Below are experts of layer 10 (counted from 0) of a mixture-of-experts language model. Rows are named router (the router's row for the expert), up (a neuron's input weights, with its number) and show model dimensions 0-127. Each number is 500 + 25 x the weight over its row's rms, rounded and kept within 0 to 999. Numbers have three digits each.
Before each expert's rows: a language model's description of what the expert responds to; "comes after" lists some tokens at least twice as common just before its tokens as in all text. This comes from a sample of Wikipedia text that the model never trained on. Tokens count by the router's weight.

# expert 4
Description: Pipes and cell values in sports and results tables, plus middle pieces of foreign surnames, such as Lessa, Uleckas, years, dates.
comes after: " |", ")", " B", " L", " R", " E"
router:508545508514512513468497513526471517493499493519514500457443533495533507549505447511516475505473486533538527506482483500471520509507456534522480486542525518492487455460478456539536505475434482520462494518478523483455515483479479485493510509521480469471507532525519503520498506485475533520512529466477487523478492474528504523481493504474537531481510471562514485482504482467507509514522
up0:488545507475542490475505524479511533464536476498497527504508512437495480527493481476527505501505483507484493486515487526488442505526467502446491501481527493483473502498464472498484510499503518482470520490504545487527445512502476504448482446520478521558473494514516498496516475467498475520509518473441494488501498505474475536499492465526452507492495472467484530454473531523475550524484
up1:506532538511485502460542504528480550560509485504468456506538511505448493506532519505493543535498497477497474491504529527495515485481474493462497524573494508481470515488510506529485540489513495494500521513525509502495500472484516523468555526503469509512480472495444515503446486467507525484517460462509540502488511514455498536509482556510519491495471498492522480484532478524472527515491
up2:500492476514479459503523466499497480523494478473508512494489501506535505537520468466472439514481508509553586479471533518454527450502486514504511491466569521503514524496499512529479483501498474530515498492495483505537503491481526489491520493501490487499513504522523513525452473516494484492518494552501508512524504463545491515502534533475503442546469543516479489496499468504492546517489
up3:505482474480560507465497508525499498546518477491519472505494506467484499495469515496485517492524498465518535497498501546478494479515524472466504516531488524513539435526472523541521506508535509481463504491510465531473466461509517486498496507513505486535545501498542515511504535442517480494510498440474544491501447493498533537512498522501500499507488462465510496514496472511455565531498
up4:518533498482485496520518476498509501464502493473498521464509536543480503476488471501508515482487572479498486508439476499497471524495493475525540528480462452521491545524489526484540526486503501488482529478464501491458494529520530513493550450492521489499517501538539468516521462511522509524495499506449508513512456507557451520506511502525528492505491475489516501451511505496480537458506
up5:502518516482459520500488532521555511484471546540485495481537527465520494481527545497485474473548525496484529491466495493472499494514520506500485533519498507455525521472477531524473505484525507503479492482456549517485543520503559461515480550520566514467498529493540478511516495455485537503501480466507549502488544503500532463492490486506491484517508516506493537517499503515485476518487
up6:466461480520532485495486460539497480584476505505504493507514530497489482531471487513531537504497511568504510500478486465521505466482538517531462459528539526530522484502465497462441510471481505503518449522516522495478487492476515491515479474504492513497504502562478486497524522546450526510485524532497474520511488526481497456490525487496486468507496482524478502503493478474491500463511
up7:478492479508536493513513508534487504528531488474472479451508526567509494520511509493540478508511515472523547472477471461510489476518436499471506481504536498504466481533487547506508479510474468502511542446498487478474496511492468498488457514520480505480513502518563486510518458506521449503517528495446498495500500525549491495473523514539522510512452470496524467510476495467485529510503
up8:483555527483558452495501480493493459504490555485523511505468493531476538521505495511477561520497498504471491491504465496502534468486504537488506532492523455518470509468506483480519498517514516463492514543452522496487443468554510518517479513514485511487490451466490511476505450520459521518507489512515555493511505474527511497488501488503469522493479493519499491498524494475496446494552
up9:466536474507528519525472497498483527471505511522512582457501555503470484519504499530502460474463471501484474503497471537482492424482468473487485530493486468459511471489481491532491501502497451489475472445521491469478515507507486484483496467503527516521535523515502513513455522477476507502490478532503489506475478530480511507526528501485474497521489519507563510470495467520491496530536
up10:470521480472471506476510484531517487473492477490521533525469446453535523461501494516523497483467496543553483486513474468486507452527503495530508475517505531466485488535465509503444484516464495512524535498491478498462550478572503486517512492496526530501561533492477533483518510497477495506554489489480527492470512531509482514475516494507490494482501477525465461517522520496480495475482
up11:538514494480515493442515468516472501495528491499575523510485505433504477528534464512480543485457509542482496496469514493526508512501492488461526518545564550456528483468557514525491461471478505527518476516491490503490537516475515483510501519522529480501484517491508479484491475491521475530468512495490514537495538516503503476540518464500533493494509495501532508494484503497483545509523
up12:559477514535473454502513456491536485567532531479517530493526544534501472524509493508530452488446500545492496492480485474505467515475504489504466477491476481481538485479464519520496499529477485481480537508529491501537507522507499487489500528513516485474557472487494510501534505507507526482515513512503516559506507514488516483465499485486513489514511473478522522500452511524547433509478
up13:529476510509527524525558517513522523475497537489493497482499474493525504504514486481502535497511549524467478513474506467514543503484494502558521491518506530438483491532531487483482522495597514515481469521511533506483495505506556531520479513537494493505492453520513479514473503483484478517461485514486539506502499516532535534480549496501488488502502425523465511488483496500505497510514
up14:522515532487481518457495522512496501453480480498451559521472479466535538475516488490476480502520485480530474489488506521479514498489529483506538475543519501475480479484494494526501494467510505551488507465529536475486524512520465543446488476511470479481471516503474506486479544495488520519484445521528523482515515516488476542506501565512515480487538463480520521464483523498474535535486
up15:494512490521475481505496447455473498470519482528499529483515497566458532510465517468510505489527499470477482528478511474502489506525486507490489443502515493521451480519525512500484474462502515505510514515446549472493534508525504501514499501495509450501498555507431529502463456520487475479502511554521531466502466504448489475489510502459490487499509466487507517488510506514512499458469
up16:507476482502469507507494438525511527514499487516527503502501480527515465492515506495538517496532523476509510491499495519513472455477485478536501510481490581477510523534472517554473510489511499461517542530527479528522537518478539513502494488466517496519467492508522434528488534500466538501498501543464436530486510465529458507498510501556514499512469506505506484498540504502506538503502
up17:467459482512475451496492497468519508475502463513511491546506535450489498512520455512536488473495460510510505524463508498519513480569529455513490527532495565480514472469510471486519528518471492531475486479525481488476457514507469505549485543490500521495496534466539501491503540512483521497503493500481489535516535502499485439492483488496502479495481489514486452492541473514480506487538
up18:503525486478515521492497490488497473526461542492510511513563498486500485498503497509511458466521494460489474480481507502526485458530485502482521508511488528467512506499515492579524487506489475535532471500482499481500517459488545514496500470513499477507532485531463437516565492484484480527485458489484452502487512486546498546500477529461526472513479469460489517511464517494498453508539
up19:510513471525517508466502467508495526476496504483500498508452534524478496514548470523473458496518515477521547480457476484502488522479439483446491496518580496508501488485498498479489468484480476536501507492504550525413504515509510501520469527489462501462524514472493510500516483470468508490506508525486530505511498495492470506485536493485549538452515538517488487498475504477481481514473
up20:511507504519506510462464457488523488478483482467494487498533471563499512492534489509513555514496545528468493487535453544476519489473511484498511463487536542491523524489481495486520506481476454491515447503435545471512485477510505510500514526510491496492497507509504473530510480529461495568534498509487474526492553511558507496496491487521508498491512477467531478488520522529495495486459
up21:549532510514544500493514542518542491533516480493521521532447554500454504500494491506490480529503478506504488501459525509497511509525458500501498479503498473453487516496510499514523470480454515505501481534507478534496469545538490463534512541490477489511497461519501541493488505466479517535507535480507542518520462497519522567511505491433462506492480461515518519506537497500514511477529
up22:496501492500499486506491526454460507498478531542510516473490543512510489501544454506495484514447483505458503480474497494453563483464490485486478453479479483496494516482483523506522525499530506524467526443507507487500497529479505445516524490487569482542452540481526461492472520474488453494496526467504507470495469528495493493509481490463511506460493495507461509486508521498489466530519
up23:517523484520516505488503527477500473529521525476476478536475550425506524501509512500482476496527493474511535475481496490527510495501467483499509529520516478554524479522535490512494535457477485482514522424515491495499492502489527518430504515513469515521546454509579493474491503492492503513498477488467533530490520492508498527494532505517511496485502475485497463497473486478555548500497
up24:464489492556474463514476509491502499507458513486475537534511525490509515510510494462482463479477472558552511488481506495513542470517543495484480446512524513540502500474453513562515517516522521475516530480488508449510508469475464504475504534512497485505527524516525526522489481524513512531486513479469496465512535516472510485496449451496546503534500512538518515471498521487510482480499
up25:532509524477484503475492476506557514506526443507507493519481517504509515483438500498515554525511490548546476524555495515518473531523513477493522523535519592484500456551490519502532519514528507497503486468520451521463505503498519506497490515455523493467492478508526526471519541512526494509500528476485502484469512537516505527500507493533511503513496505484517533518529494472499484543498
up26:477453475490463486470502481516512499551515457505529458516451544443504499530464493533542527489497481525468507515513468540503506519539484455532507511472493478489509479500522509530510447519512506544478486528521484494497541459532523494478510501504558482474520506544524510510506515552517513496480532435509490526494517500526489455488500489500500473487516510487523480532490486518509494496502
up27:486488490497476501526465516490486441515504491505513535476483523510494487496530549480486519493482564510464480529559509488520486510512505524534488489474538559468499486485506514485518545536503460504495520486514515485498479534440489512512451508494543482508497521551490467512441523509526489521510549494520458496501499491470533521507485517508497504491565502484493516493524495533470534474513
up28:504537521534530508502505500527507519506536520511473531509477497503473522517480514479508503488487465515512496478518505447486471514526477559476498505532499507480445494506526474504493496496486482500466519435502523471532466508498457493420504464508515473527497519462500512509544498523510487487540497548457561544492529501499498518504506512432511527489502478489536496509468528502529505509520
up29:526550479494521506485530496518503533489485500503484495495507501531481531520511514500513535502477501448514502501502502457520490478514497489474509504486465548527459503481527496456500471498481497517488464485495479480529496501478448490469556461501547525490526512521501438506478527514496517496496482482531467526524562510513450480520511490483495404529470464515511464488509493486469475491510
up30:524510515504496503495507459486509541521461488467514518494503502547513502544515436507485509518471520509503532492555457556506468444458509526509505491477505525495514455493487483509536490491490501490516478468515516503482504484505524482498487505487521500507529523490472483527545545523484477530537503466481535527502520485554535490489529508472513470491525531475521429474479504469527506464522
up31:480520516527473463499500462506515496539495497477462530536517497534478512553499527504506516514486480518521489535568530505516486504501522461530486491503503517517494534511510544478531535491543486500471530500499522528504473500488517489487445500484506469508474473526448513542482482543473530516536524466542541489481482490497526495505455585474501501496510494506531501494483505520520514460495
up32:535494489505562479494522519516549530511485526525492525493459498492497530500500487490488494490490448494466503521480505500494450496514483469499507508536487480464496487481496471538471543509500535486492450510530500496497490490453469502513528505511514483527521458522545467505494545459506544479513508527488538521511521482472522553485507511536464437490459456499508489492500491518487525531552
up33:475477476491514464519467489464512487531484495487551452526448490501538539506505474525560502500486534497511501477531492499485501499510530543518467509488481506541496482486474525488540445513508544530517500474460491497523506443508506489548477502498484496482520492515522469539566504546516492522484484497497510507480518498526502505489520485463528515494536493481498464509504519449500538513549
up34:547487514538498500482511549501495466529527494508506467542512501538508480505508509452544532514511492518511493466490469532519453493482489472485491474536515490466509507508478529521509491459486501539506528509512498526451510482496495535494516475542527451520488475486503511508513473471481500504522557457491485506478431498541503510485552473420533529473511511490515505497475485503497495493514

# expert 21
Description: Single digits after decimal points or in numeric series and tables, percent signs, and nouns like interest, students, forces, families.
comes after: " |", ".", ";", "–", "|", " −"
router:497532537535504468480531466576497514475461463510523515483473535502469535482511512527525501518491505501463519538506479549463512505501480530477469465526521520468479464537479492527485514497504480520488468503523521473483497529508523477517510497539503484460525507540519465515474525493464500542493528491476516542489496472534464509468494496483523483479501464485534493463518469485514451523510
up0:517533501554538491533503504486522488470524512455514546486507498469494484544473491520533484536494458479511489522517482508506538500544477489506520502508514527539476484509518532487504542462500525491504504510503506472489449475504484457458508493548458489493490474496478534512476493475522460516472511465506545506497499473485534534450497562506507501471472510493488458471518472532506486544476
up1:457475472519482529476493479469501520500502510513517502521472508505494492456507538492516525478474535475514520469483461566490552502492513534491501495460478496441548513520474496518483502485526494512510483537504507500504498516471502473482506474471514510507524501514478489495484507476462525500510502486484444493411523464521519532498460461510483465497492465504558512466524544495506484464503
up2:482513478463514494474503550533518477521522474493522501467486533526489488430469510480533535492492485530497525474483528526464488536497503535541448511516495467504476523496466525498516477546480526482492529501495498451547500540468507476529526550518543536503504482510479484555507512496498500498473493484532447512526509459488478490495489527510484509468485490503476484503517529519516496552508
up3:473493501547495488532506461550497471492483495530491534488497518545457431507455494520480517491446471493500501547482492482502459495498507486504486483546508511443507528516524503498524487572536477530517480524483527527487508523505488492511525510486517500457498502514524499495515498503501534533459510548490463465513476503521531504512481484525498498485521577532522506515510490503512498538502
up4:486500481470488494525508520456528537459495531478527488508470484540498529480472543499446524496472499497496483466505529514564470482466462470499498458538490539491477459469476455505529519503505483488482524507487528505515539496465515473541495510504467478524490525466522517488454514482529534525493499479517489454495544500463505499501524523503514506498476522524488472550515545529523507505509
up5:529528575474531471458513480480538517468538492491501494504471450505463562459534477501529495497490452455516508492524510544522492476527497501454465495496482500470537511486516532499472485522498525524513492509499484507510515522487482483482485467550529471481484517448498520512509480516502498470511521506506506525483499511471481460509458496497482478526501547483493522501488486505461514539451
up6:548539483513506471462471478522535504518546501499470475457461472431518515522538512482480527491505481534488543491503500530497488531493511494546506522503503529529537527513460479501515488471499500477492475539558523470500461503520519503505485460486494500491502481507480505486504502513512496508519528550473490488492513514504456510484483495518516513480513526512498528482501496518529540539594
up7:476517510488517509475553561525496495524443503525498547488506499518480513539518537471490473504520534504482495532510527491517480484505526439494496465506492537523473506494516499506529534462564495490500503517534530465417513498498519535510485522513467489478491476490531508540466493524507493518547507487486529461500501506504510527512502536489506517505467522511534536488504502525535539477519
up8:486494533509518498476482491515506526573465470480496527504466552543536480479448510501542523504491537479513484522484507511521507495463501485552504515506510486480508513544495500527468473535501519467491506500494479531511515537502501480513502503510491521538495503498564477473496448520482432511479508443510477493507516487497515522450502522493502474479480569521487455487500509500514491501477
up9:495516554495476517523533497504482504500467505508497456508526548547498579478539474495497506500466524507513533507498503540511527470504483505464496504491535517473455457453512503483530532541511503486527469516466485509463480513459488514518485484509496506485493508454477499484527491495517429514464494482478518527480530462554498499521512511502517506516487477487494504487505519456459483535533
up10:459506472507481504503438450490487536494516464534491485501477506519455500467508501485508497477527539489560529519519511480480505502481484500550474520519534492515515520523524522497460463497532440517502530505492479517511495488511492485548503477477494489497457467481497494493535434525473479488461489497485514512518470462518537555486509461497517491509500491556501493476493477453526516516497
up11:553484545500511483483501513506538526507527501510494539499479478496482514492507504508545485487474507478487500470535467536478579493462511554466523491487522478492543478476500504485502489536462509493489500545471525527471519515457499507467500514536464508508530545479526508508486515519519526515470519552472516478498510519464518491456481495507490498541547544512500540492548481511494511511515
up12:481491498494507499475493505514505491459481529549550462506489504470457515433524540447467516492531458478493509550493501481517478491546514480509491518500515506513500544464482519515484504460540501508468503506466499503498523494465482493503511515525530490490523523488489534490522475537498545489528470468507500502479497518489501475453493476463491463496461525514464458485519465514448555501494
up13:453528502481520490515454484510499504511503518539521480486510487483473562467502473499503534478479528513508515485488487450515466515536499500529505474498491462470525532477519507534476485476545523533492513480440522479505493473466530483489484517532533528521528489503496507535484518469487492495502514486500467507521500480532438504537475478510540436492499518495557501485536490499533544480531
up14:552470502532513496510523450503517534489486451451536466475518507443498508505490476507475460527469504499492505489551501487465478481484482507450533498498521503506502478480488507490495524476507491504503521522484516468509509508501512484560487484533513494422518467504519478501494446479492483533495483494475543527484479489540485484500486498462519510535503429460510482529499480497480528528509
up15:479489506549456517509466480477529537471519454554537438480499461499458474507538501518523516505486496483498495493507501513524486495517466541462501500498519525536424530466508549507482489539480491480518520501471463494503527498494496492475518490469499455500497493508468510480500502450526492514492506477495448527505498468497481532492488493466507495518487465448525505447523512501505480494509
up16:519508492521457501514475456540526504488526522533496439502456478478500535464564493515510467518502519476500494505472481503497503507495500508538514483511473532498503503487504524478477506449487537490494527532497507494494487501497524490462517547504537452532517507466531500471495510526513529507489510499469467541494541528494438496498532488515474432513491536453509486502487471471460530480487
up17:531468495485452542490529510487529503525523500556541472495521501518488533516524520512485511490477552491472481513501476515529489581539485490483517453498515521504551514484536516493466522443501441536518500520497501528478508509473505489522525513479508501524516468521485483529515532534519534520514524510482467513518527500474493473484488491495521462479512495510456480505528511478512546466523
up18:547497527497515535542511521514494504536482492501543474516513555473470520478503444507486508512513473503514482506493507526452481466495499500478538510521547501556499466507482477499514511477544467465512461506481491503457466503515490508520488503509478515517510481494500464480505494459532484528483520514495542481511505464521460464458501535514573530507511472486519508534505467464480457484490
up19:562521511507525499463514465507514498520491505540519469510464486551469550472512478535477509455507513537482469478525541502525488497493454553523463492521536471497495521523502523484469512533438523532503503477491563526518480522564505491513518470522523496499529488497489512499503515503459482492478532502499491527526520509517465502472509501498514481477499494449465482516529498494496465495494
up20:517484521499523495469503529499527480504523526495526508517489510465481523481515452500540420559442521540541471490487510469503493502479477532463530503488501524550509488511496505492479498482458525487495498501487503546458508472489465497499509505496508440525503526478527489534495489472552518492480511467527529511481504524474527537500508546509477533534475479490472540512515530510479487520506
up21:513453512496473498484524473509502471541485489542487469486504487492525538468578531487523531476531537508495501508520524461531528527513468480504459512516430497476498503487487518515476497484521499505463502526459499464522516545467539501525520493496501501450495495487493512540520535504480526503502513423482482535496515513480499490513485464492493460488487489500484524481479498518500460493450
up22:529503508489517574514521496507474486543511471486507490519468515485523529504443501441497509496508451484518548481493465524521476522478528506479468479493493496476523473476510526556530527541525525489509462497479491517458509496532513491476480506479559509477480493530508525501490504463524492498491490528466502503501510487494500463551555504474518509511468474525480536489498521501517528512560
up23:492505473532499495518472498447491530452505525508505536482524474522527486517495488452502483496517492543520501526478505495497512493508524565531483526464539525494479515492521482505525472514543538487527509527516489498490463450495459531506524509487497513536505442469514488480519496554486482488502499472500490458487484467496454492515446454514517553506484487542551515494476483508524485514497
up24:455515467582502482498494452524481471494475500506448514434486512485545484542512498490508479480501474498505501517561478488494539500491499490506496471476503518509485527537506508482425498531520513511495531503525501505537508477508501491465501496492493515517465497493493494494518448546482456539474483556498460508531502492506507517503526501505537507501501525478538475453488513469520499478491
up25:492512481459506509511531466486494526494511518503484500489462488505474466508515522461517526474465480471496465452477499505511494467542508502541518497501459520500512527449502510537497473510466473539501485517527474494496536443511475507501465515524502492503529463500485558507516501463506494472463515535521469463488476486463510506535472525515450499502483514567540541513498543506467520486514
up26:489529439488495506495473486456525555498481514534497502545481479515490492476486484495501516480478540462522490495460495496519546512461538511483481503499491500486515499519515517543458516507518459470492491476539492431506484535485477501482555471459503545523488495547477464524491505511528491476515502477511458464503488476507495556484470479538489534466526495482510471489527518485501487480491
up27:547521514516462498518455450478519515494520511506470537473452529493515521447488482507532536531499485493518511513472477492505524452482512474494472483470469484493488508537519546501513445503527501488513463470493487520533490484472551514488483513495528487470471519501514458485532516510482529497475488529512472497467540517478526530473469501504537534524518465494515467474514496450541468493510
up28:481523554492506496516491514469487523507490429520494499532485507497497525433502525496496541498489457485494470519497507476486514460494488496486483499544556493459495513505478527494496499535519475485474455492534540524501508541558519484524548540554508513475536482516478453501492504487487457495519506518493483529519473496504525503459529524513520460502528519495463454523512508505523485507501
up29:469524491506494522475494497536522494511498511511533548501473519534480479497495465507467445501529483494511511530499465512485497462447524493482488474467488518502491492519438517564507487508476497462509476514481504498511498508518557504467518499485464521498454523502508498492542556468485516519449557499491443458517507445510529487505477495521516527509509480506547498494483511518472480489486
up30:520529533537505500510478479496500495511516538528517514544489481518518511509473483510504506472473475483476530517498513526498515487501520437533502461523484493477513533492491476516491444502456500503473479461442522469532501505487498462494497496500543518510468536522510468535524542514523475531495517482508489518509439524517501494521411531505494511500527526478524483497525503490551466475471
up31:511547496515541486531487481525557503501500494490515491505472535479511497470579508564497486525511490494533503469475494490491499426479527519519468482497510501538475502504495506500479520495540529497489488489480544450494485476497504522473530523534517521520528513491547542472508534525508508496458485486504506526513528548508498488486488490511515470503506530509519476485480506515434551481476
up32:487473498524489503501494436472479539490475500527537492532495505523516499484470515482482499505532474491526523534502467501536511484516523521463458505438477550489514490503496482540490495484518466564532524487499506487507508450505515507506475482463536501520476481466507482528543541487445535480511492526492480503468526459482498492516511459515516498474421512485500464477492509487478518498508
up33:493496473483493458465476462491527460488518496522526475495460540531466538524479496519486504527510520478498503537505538526540536436530531488538513439450500499518493518488511508489510521515519529523521523488536490512513489494443499481494516515499490491508505488503536489525516519491490498470512461482519538484495496420508460473489496483519519530485526509472498477488534502453535516532485
up34:556491475474480479508537507515544534525494506516470508473491498502495494523502491488509420527485502541514488518476477475484471511475528534497491466524471505441544482453524508518474472493439502507502530502498509533476516502507505477510479467478508507500506529513563522491496502498492511493516516473495470533477566494534511487472506501519474513520491478470506543534460517463532515462505

# expert 7
Description: Digits inside number ranges and sums, opening quote marks, and scattered word-starting pieces, such as 6124, 83816, “Double, Teresa.
comes after: "-", ",", " (", " \"", " and", ";"
router:538568514530499485493507526487493511497485485501489466497484522502498525500500508521533481540479483512502527518497481487465519475531483529535492493514501506481471473505486495531523572523453473511467488481514543478488479507434477489474514506534505480483508530515513458529459468477487471513506532499464511452490462480506482492491478506480521536468502451538469479447530489486486470519537
up0:510537496519501514514524518559525493485511521554545487510508528480495506539530498524484440523460554459448492517479512514515545522532501517503503552567457511525479489454513483492490521471529513520494464487482548520499482523518507478478504487563537504511487508485487499534511513492493493496466510483481508471496504521490508492507472491525482463534526509518490527470486485487509532473520
up1:542516494476535496532489526510547495560530518437481543525515480439486512478483515488504511491474498507510464493451506484502502517490482476471521507466522554512503497510497484489463526461552500499470519509512486499491511484487483515499491505505475484512513509507496526499508528492510547489406512460477511503496492458504503504514523526483537477486470492507467519474478493467486506558541
up2:491526490532479458559465538545512486491484504523528506536508534471518492525511525465484485514489496563508496516486470512499496527523525513531512523518563525513499474513477456499539508477565511475478487494516500480498518499503540498494509521492493486504498496507487515500500523565518534511500524487457536530498502489549491546527549502495488509495568504540481516486469512488490535518489
up3:498502486510486492480475448493509527455505478456514548490502517486490456496507508525485539492486454500541492552489518541469504545471543481561513477498516526518539526509489519491475509504501511516529527514495500524413477473505533478470472468478518515526491463510469483477516517480491532539487516494499474481490508507521518516523492518531505525514509505458511489535520487482522476493557
up4:536548520492465492472503513504480489546506477495532455547478467450501508490502536464499474489500534466498473500474516472490524506546470447504480453495503522553495490508466469531493540520525540500481491468503488511509482495547501545502495537516519474519530485488489493519491462517494503493547504510517544451505510512521483555484471543476470535520530488504526494499489512486482500513496
up5:489485521490493482530513502471495482526436512528473519459504525485485494507487514557525507480479491489480510507533524510494507501488508512526485513513530495471526522473538475477501455565507507465505544539494481482518463493555473536490498498470464500491478518470454507546541506528469539536506534509486495483488461473498516542480463505525488496465483501550520473477520529476497503526466
up6:485514485512456521498479505516492515465481468532517537523517492474536511495496490471485510482512492449494457487508519511522466553515525503455515471483549485490490503500506530487496490501541486529514505486538513490511528464518512525529473432487522496506496483509496466516493518502510584544489504502519493525495552488473477561517546513512481494502525552461536474494498487513478535481511
up7:460511488506537506477533477450453492459498520529493498451449474507491453487473485497538496491508488457505535488467519453509475549478439504477478487502504499466485522524518519532531525520481484503485464519519493451507508519500523474507476536465484485497480543482485518505475485500493510486547514490502439478476513481520485482503527497488538501471495450477541492519512495514465518525503
up8:496518500506536485487532532512538486535520464476457492521522499510504540467507502518561505494468550494507484517484500535463453486505464520501511471462499502496456503520502531493463538512485496492462513519435536478496521521528509485498470547526497503517489550486530505551480490500505534505473481523498478505470470473461485475503508494500489430519495481485460522521524500531513480519518
up9:501510531525519536458514552499500541494499509500474524531483497490540519520466519497509525492509478485466496524473472519474518490466525486495525465462508491490494504512491523514514514496499518488461495539495556483510509460540480498459544542552461513513519575488486520511470528471478563504472525472496478516488511513520434488503510535515483487507540504474492503511502507490458479494525
up10:506516533499471507523465523503486530484501508473496486532550519506510495506483534499487484485497506494498506460479527493452516481510456478436528523497520490440534517455442559525494501482463481504439522538518494454495484480496478468460487500505482489524513462484521473525489470502522491508511541530479506500501516495536500511503488473498499538477505485507458473519511493490507445556509
up11:524458501523479478497493488498525495476483467488446530473467478469545537535504543521487507522471528525468484503526462510494543505464525477514521469477492499429487500541506487527500536504487476492545517492468543471505485488515483484508490527463495474520518491488513502499517486484490486498495476528490506477491556516532483508507491439477560490466520540539450476484475500511484509496506
up12:477521521498504540492463526473478481499530500468541551471528495479504496497496450486468502489509480536539497531524497489468475491514487514496510493489519511527513490553470483509477490495461466512490490510459508481535520501453464445475508457480510534505477516481470491504479488530475530478498525519480466497501468485488486511490437538493545527491530543512492485452514500497491463561477
up13:528533519461546494485497504500496529505541472500537577493507529505512494501473482497475514477472498513501500466460523542519499457474490532465491539508439484522438471481520512507465473486475495482473484498518497506498489479513542498549478494533507519475539501503490497510463508493511530456548506470511529499498500502478453504484490513532470442512501461510518476487481453518496502505506
up14:534490502517461496478507497465499476557478505498484513541517525475488505487575499492515498497532553492458514486530490536517512548482542491506479516491509500495463513467461515488489513532511523470461487481495480495477553519448506519469504491516499496462493481509509508508563463500466549529485470459486497488517519496518510464493465504536503485493510526521480522492496485506548459465466
up15:518520494509541440509537512483493488497496505540484576531509493471480502516486479542464522475519468498494503487486495495458491491511477521466519528489508504536464499549499509517526525516514470521509511494507501461538492502495508503466508445549489512486609484454523483530538508484496504515506460492497480495491534502508484507475530514516502518486491480536470517511492481500544484503482
up16:466531511516496472496485552490529492458528472526504516519504521491469511480491491469477511503523492575532528471536500542455534497503490588536473477517504538497498507507513486497531521487480543495492476470518509500520489518473573493482510460479523484491513511518505547534517521489464503501488527491461479497513516532512515507517472504525482472504493533501485536529537511505537513517500
up17:501503488511496513510492496485511484490478532469488495495528528512467550528497465479504476492479501469536464515530500526451477493507460503537531492510538515525486555459500537487512508518485518491463552511450536469511483488523488522463506556500504495488550516468498514521522487508498457497456501533490487484487533483515476459491509497477555481482492505501513520525488485487534433502554
up18:499484531481451502511486511493495527503468515476554503445505530517483514530493513500500505533530519501516510509531497495503521493488544450488513456498471504490461493512483515485518548498502483530508508471456512543486466531514483446537483413488501512498521501488519488502436532498502510486563543484504494488504488505499494486498447523518535525491529497504487494471517526518480519529543
up19:497480504522527507497535494449501518522508466457477514526504495532520445514498515502486429492518491515478510469472492501533507491463521474532512507503491525475524502513484547477499532522477457505537532507524489498455499501498579512507511499482513486483497433548487478493484533501478513554533527488481477477505485504472504543498500505514531442518507509490551522499501523512497543501507
up20:472538516484476536517492522494508514492499483483508491491480502548526493503528498504497483516510513480541522477495487481514504524481535517479431483501536481530510478519501561488493519532426530506541482483517522503463488536543506501515470504508457436500499495513546515518450472491514506509519523478501462499505450523522505464496460483477516508534506504500505498440514536493458501468506
up21:533490516525529532514521465438486511464466517516520455460501486542500472528523489533519528524533469530475473477518501477500493482487476483493467488512485502462497493497505462494511493508482473479526532519474498492495526531518539514491499553482479473499542535502511466507467512503491520501528489508506512456500492501556526474455511497447463501485495457555441503461489517510478513478504
up22:510542539501499475495534453501487510545456495487467509474455544544483527498485468511500462465467516490484518484487470530469503464525519537511486507495520510487498523504494506538494496518512490484483513534476538520437508516510511491507467483519518476508480455554469473482526472519507466534537511494479544511499492511520518504513472455447495524500477500545520523470524535471483475494519
up23:524497500513529506463489485481522495498521504512488511509523518472483497426532506477525489526516525477464493485527473509527459454488505482465498530525543538515521499481474545516506523518436441484470479525560509508474519513508482493535504512496494494503511499498521464488491471479532529486486552476513478506530483492484509510484502536511455484466535500480526447520474474475460490541505
up24:512518505517498516515518506531511515554512500471498526535508492471490484486502526462505537531505442527475515513504522497524496433494506489468519494548475520472496506499476511497502491523436505536481477494464502518522442517477522518552500431514458506541520499447486479510489499481475524479524491499482500499483464516530476512507522491476524517481489442488508502500515503491518541501561
up25:569468565500495507494515498549497503476538491460506504424517490485498477438473454466503451504483515499512501513524471498526491499512500521498504525493484472418505467558520507533533485508493495504468477498548495494488504471505489502472489490492537509498458478535494509508525466482503475524491500489488538496487491507547518494469485449494529504491503489523498494486516507526502528486498
up26:495475497502471481491508512526526505502474537511537530455531545524481496529505505477515477502466506496452500501503462477517548523483498494511472470494508508536526509487502482506528490502527489546493486521456508490517479504465507492559499481485505508506527512455506472500497503520506459493541516511505481501514499474555484468491465430438564482453542503526488495500510505482532486515552
up27:527460453506518491466489518474496461506490471543515542516510469454516487488493459489507452471495489499525482493519520543448512513547497513484536506465517480497456530504509552523494461534542515453512507478495548461484534461505492508499497450468516478511513532498453495513542492531507536498530481500505518514502531472486499537478493500517458491523492523516528490490506486517499473481497
up28:509500513483520470488532513513517521503517494467507506510518488525475524501469485486477505476481493520496554496526490490465492517507459456516460491490479456555512502532512482510476495496480493507479510514491532472475483543508518458478501486510520507539528518546444481498479500520514516505556553547518517547509528495480528480519514479503499442520469482522485477460529449512447489508545
up29:538539500503490488509454471449511496513532501479503510473478506549510551459516503532494455561480451546496494501490488493481506531487491468533505500536470491502546432499453511497520521491469481496479497521490501527516503516463499465537505481504476482479524479483476506479529509514530461503540507486512485516493495498511502496455494450473540514490515487477476534531497509535491522545487
up30:477514456494503467496519510478524422535573487449498515471472538470487490446546508489483494500443525519502486512492538488555531502474498539472507526485494479475501501480489502480525528493496497529497517508514495482511503506471506517480515509490467459492497514475554574550458540479497501502511528531501513527503516456497489495494500504487528510515499485506514480532490500502501526509513
up31:495486498510477498444464471476432480491514508564537456511510468496481506464491506509521530511485523470432544455517528515524510497544486503489473524520523472536486503486505487504494479478476499485527522497499498508513547510487460524483517487515505467467535548496458495534502474525525516525499538517493480492488519485492491499473504501526486470501488516483509481479550508541483542470455
up32:486517536478504493539492533478492533494467528516507495531449479512511490550515556509530469519520486501537482470522488493460507487519481529529513507479434545458477463471496491482526503502515448507461543519510541533457507466532491481510499534547514511526480528489447513520508512508501507496481464492497532487518469478496495527490496520492520492469505515514510473449509510517468482531485
up33:501485484535523520541500498524529540503514474563523491548507520567506486494461548521507519497518470495505498499516463488493486506502488518485464481521493493475520488510510531484459488499455515521490507498456508527501412513470503494520484459538499498486472512505492463508520500501487497506454520531481533468482513494549473548504458475485532491528468488527502503490512499491497516464551
up34:540538506511495490487508522479501538515537501495480501483496510498523573509515547511523513521524507513470494512486487530495481517493522529490504492507528502543551442489512493486489511486491473470490479494496545492539495511490508528465475514477489441524493478472474505499534548489527478497525553452516533493527532489513533504496483479508472477466509500512524549438517536481477452536506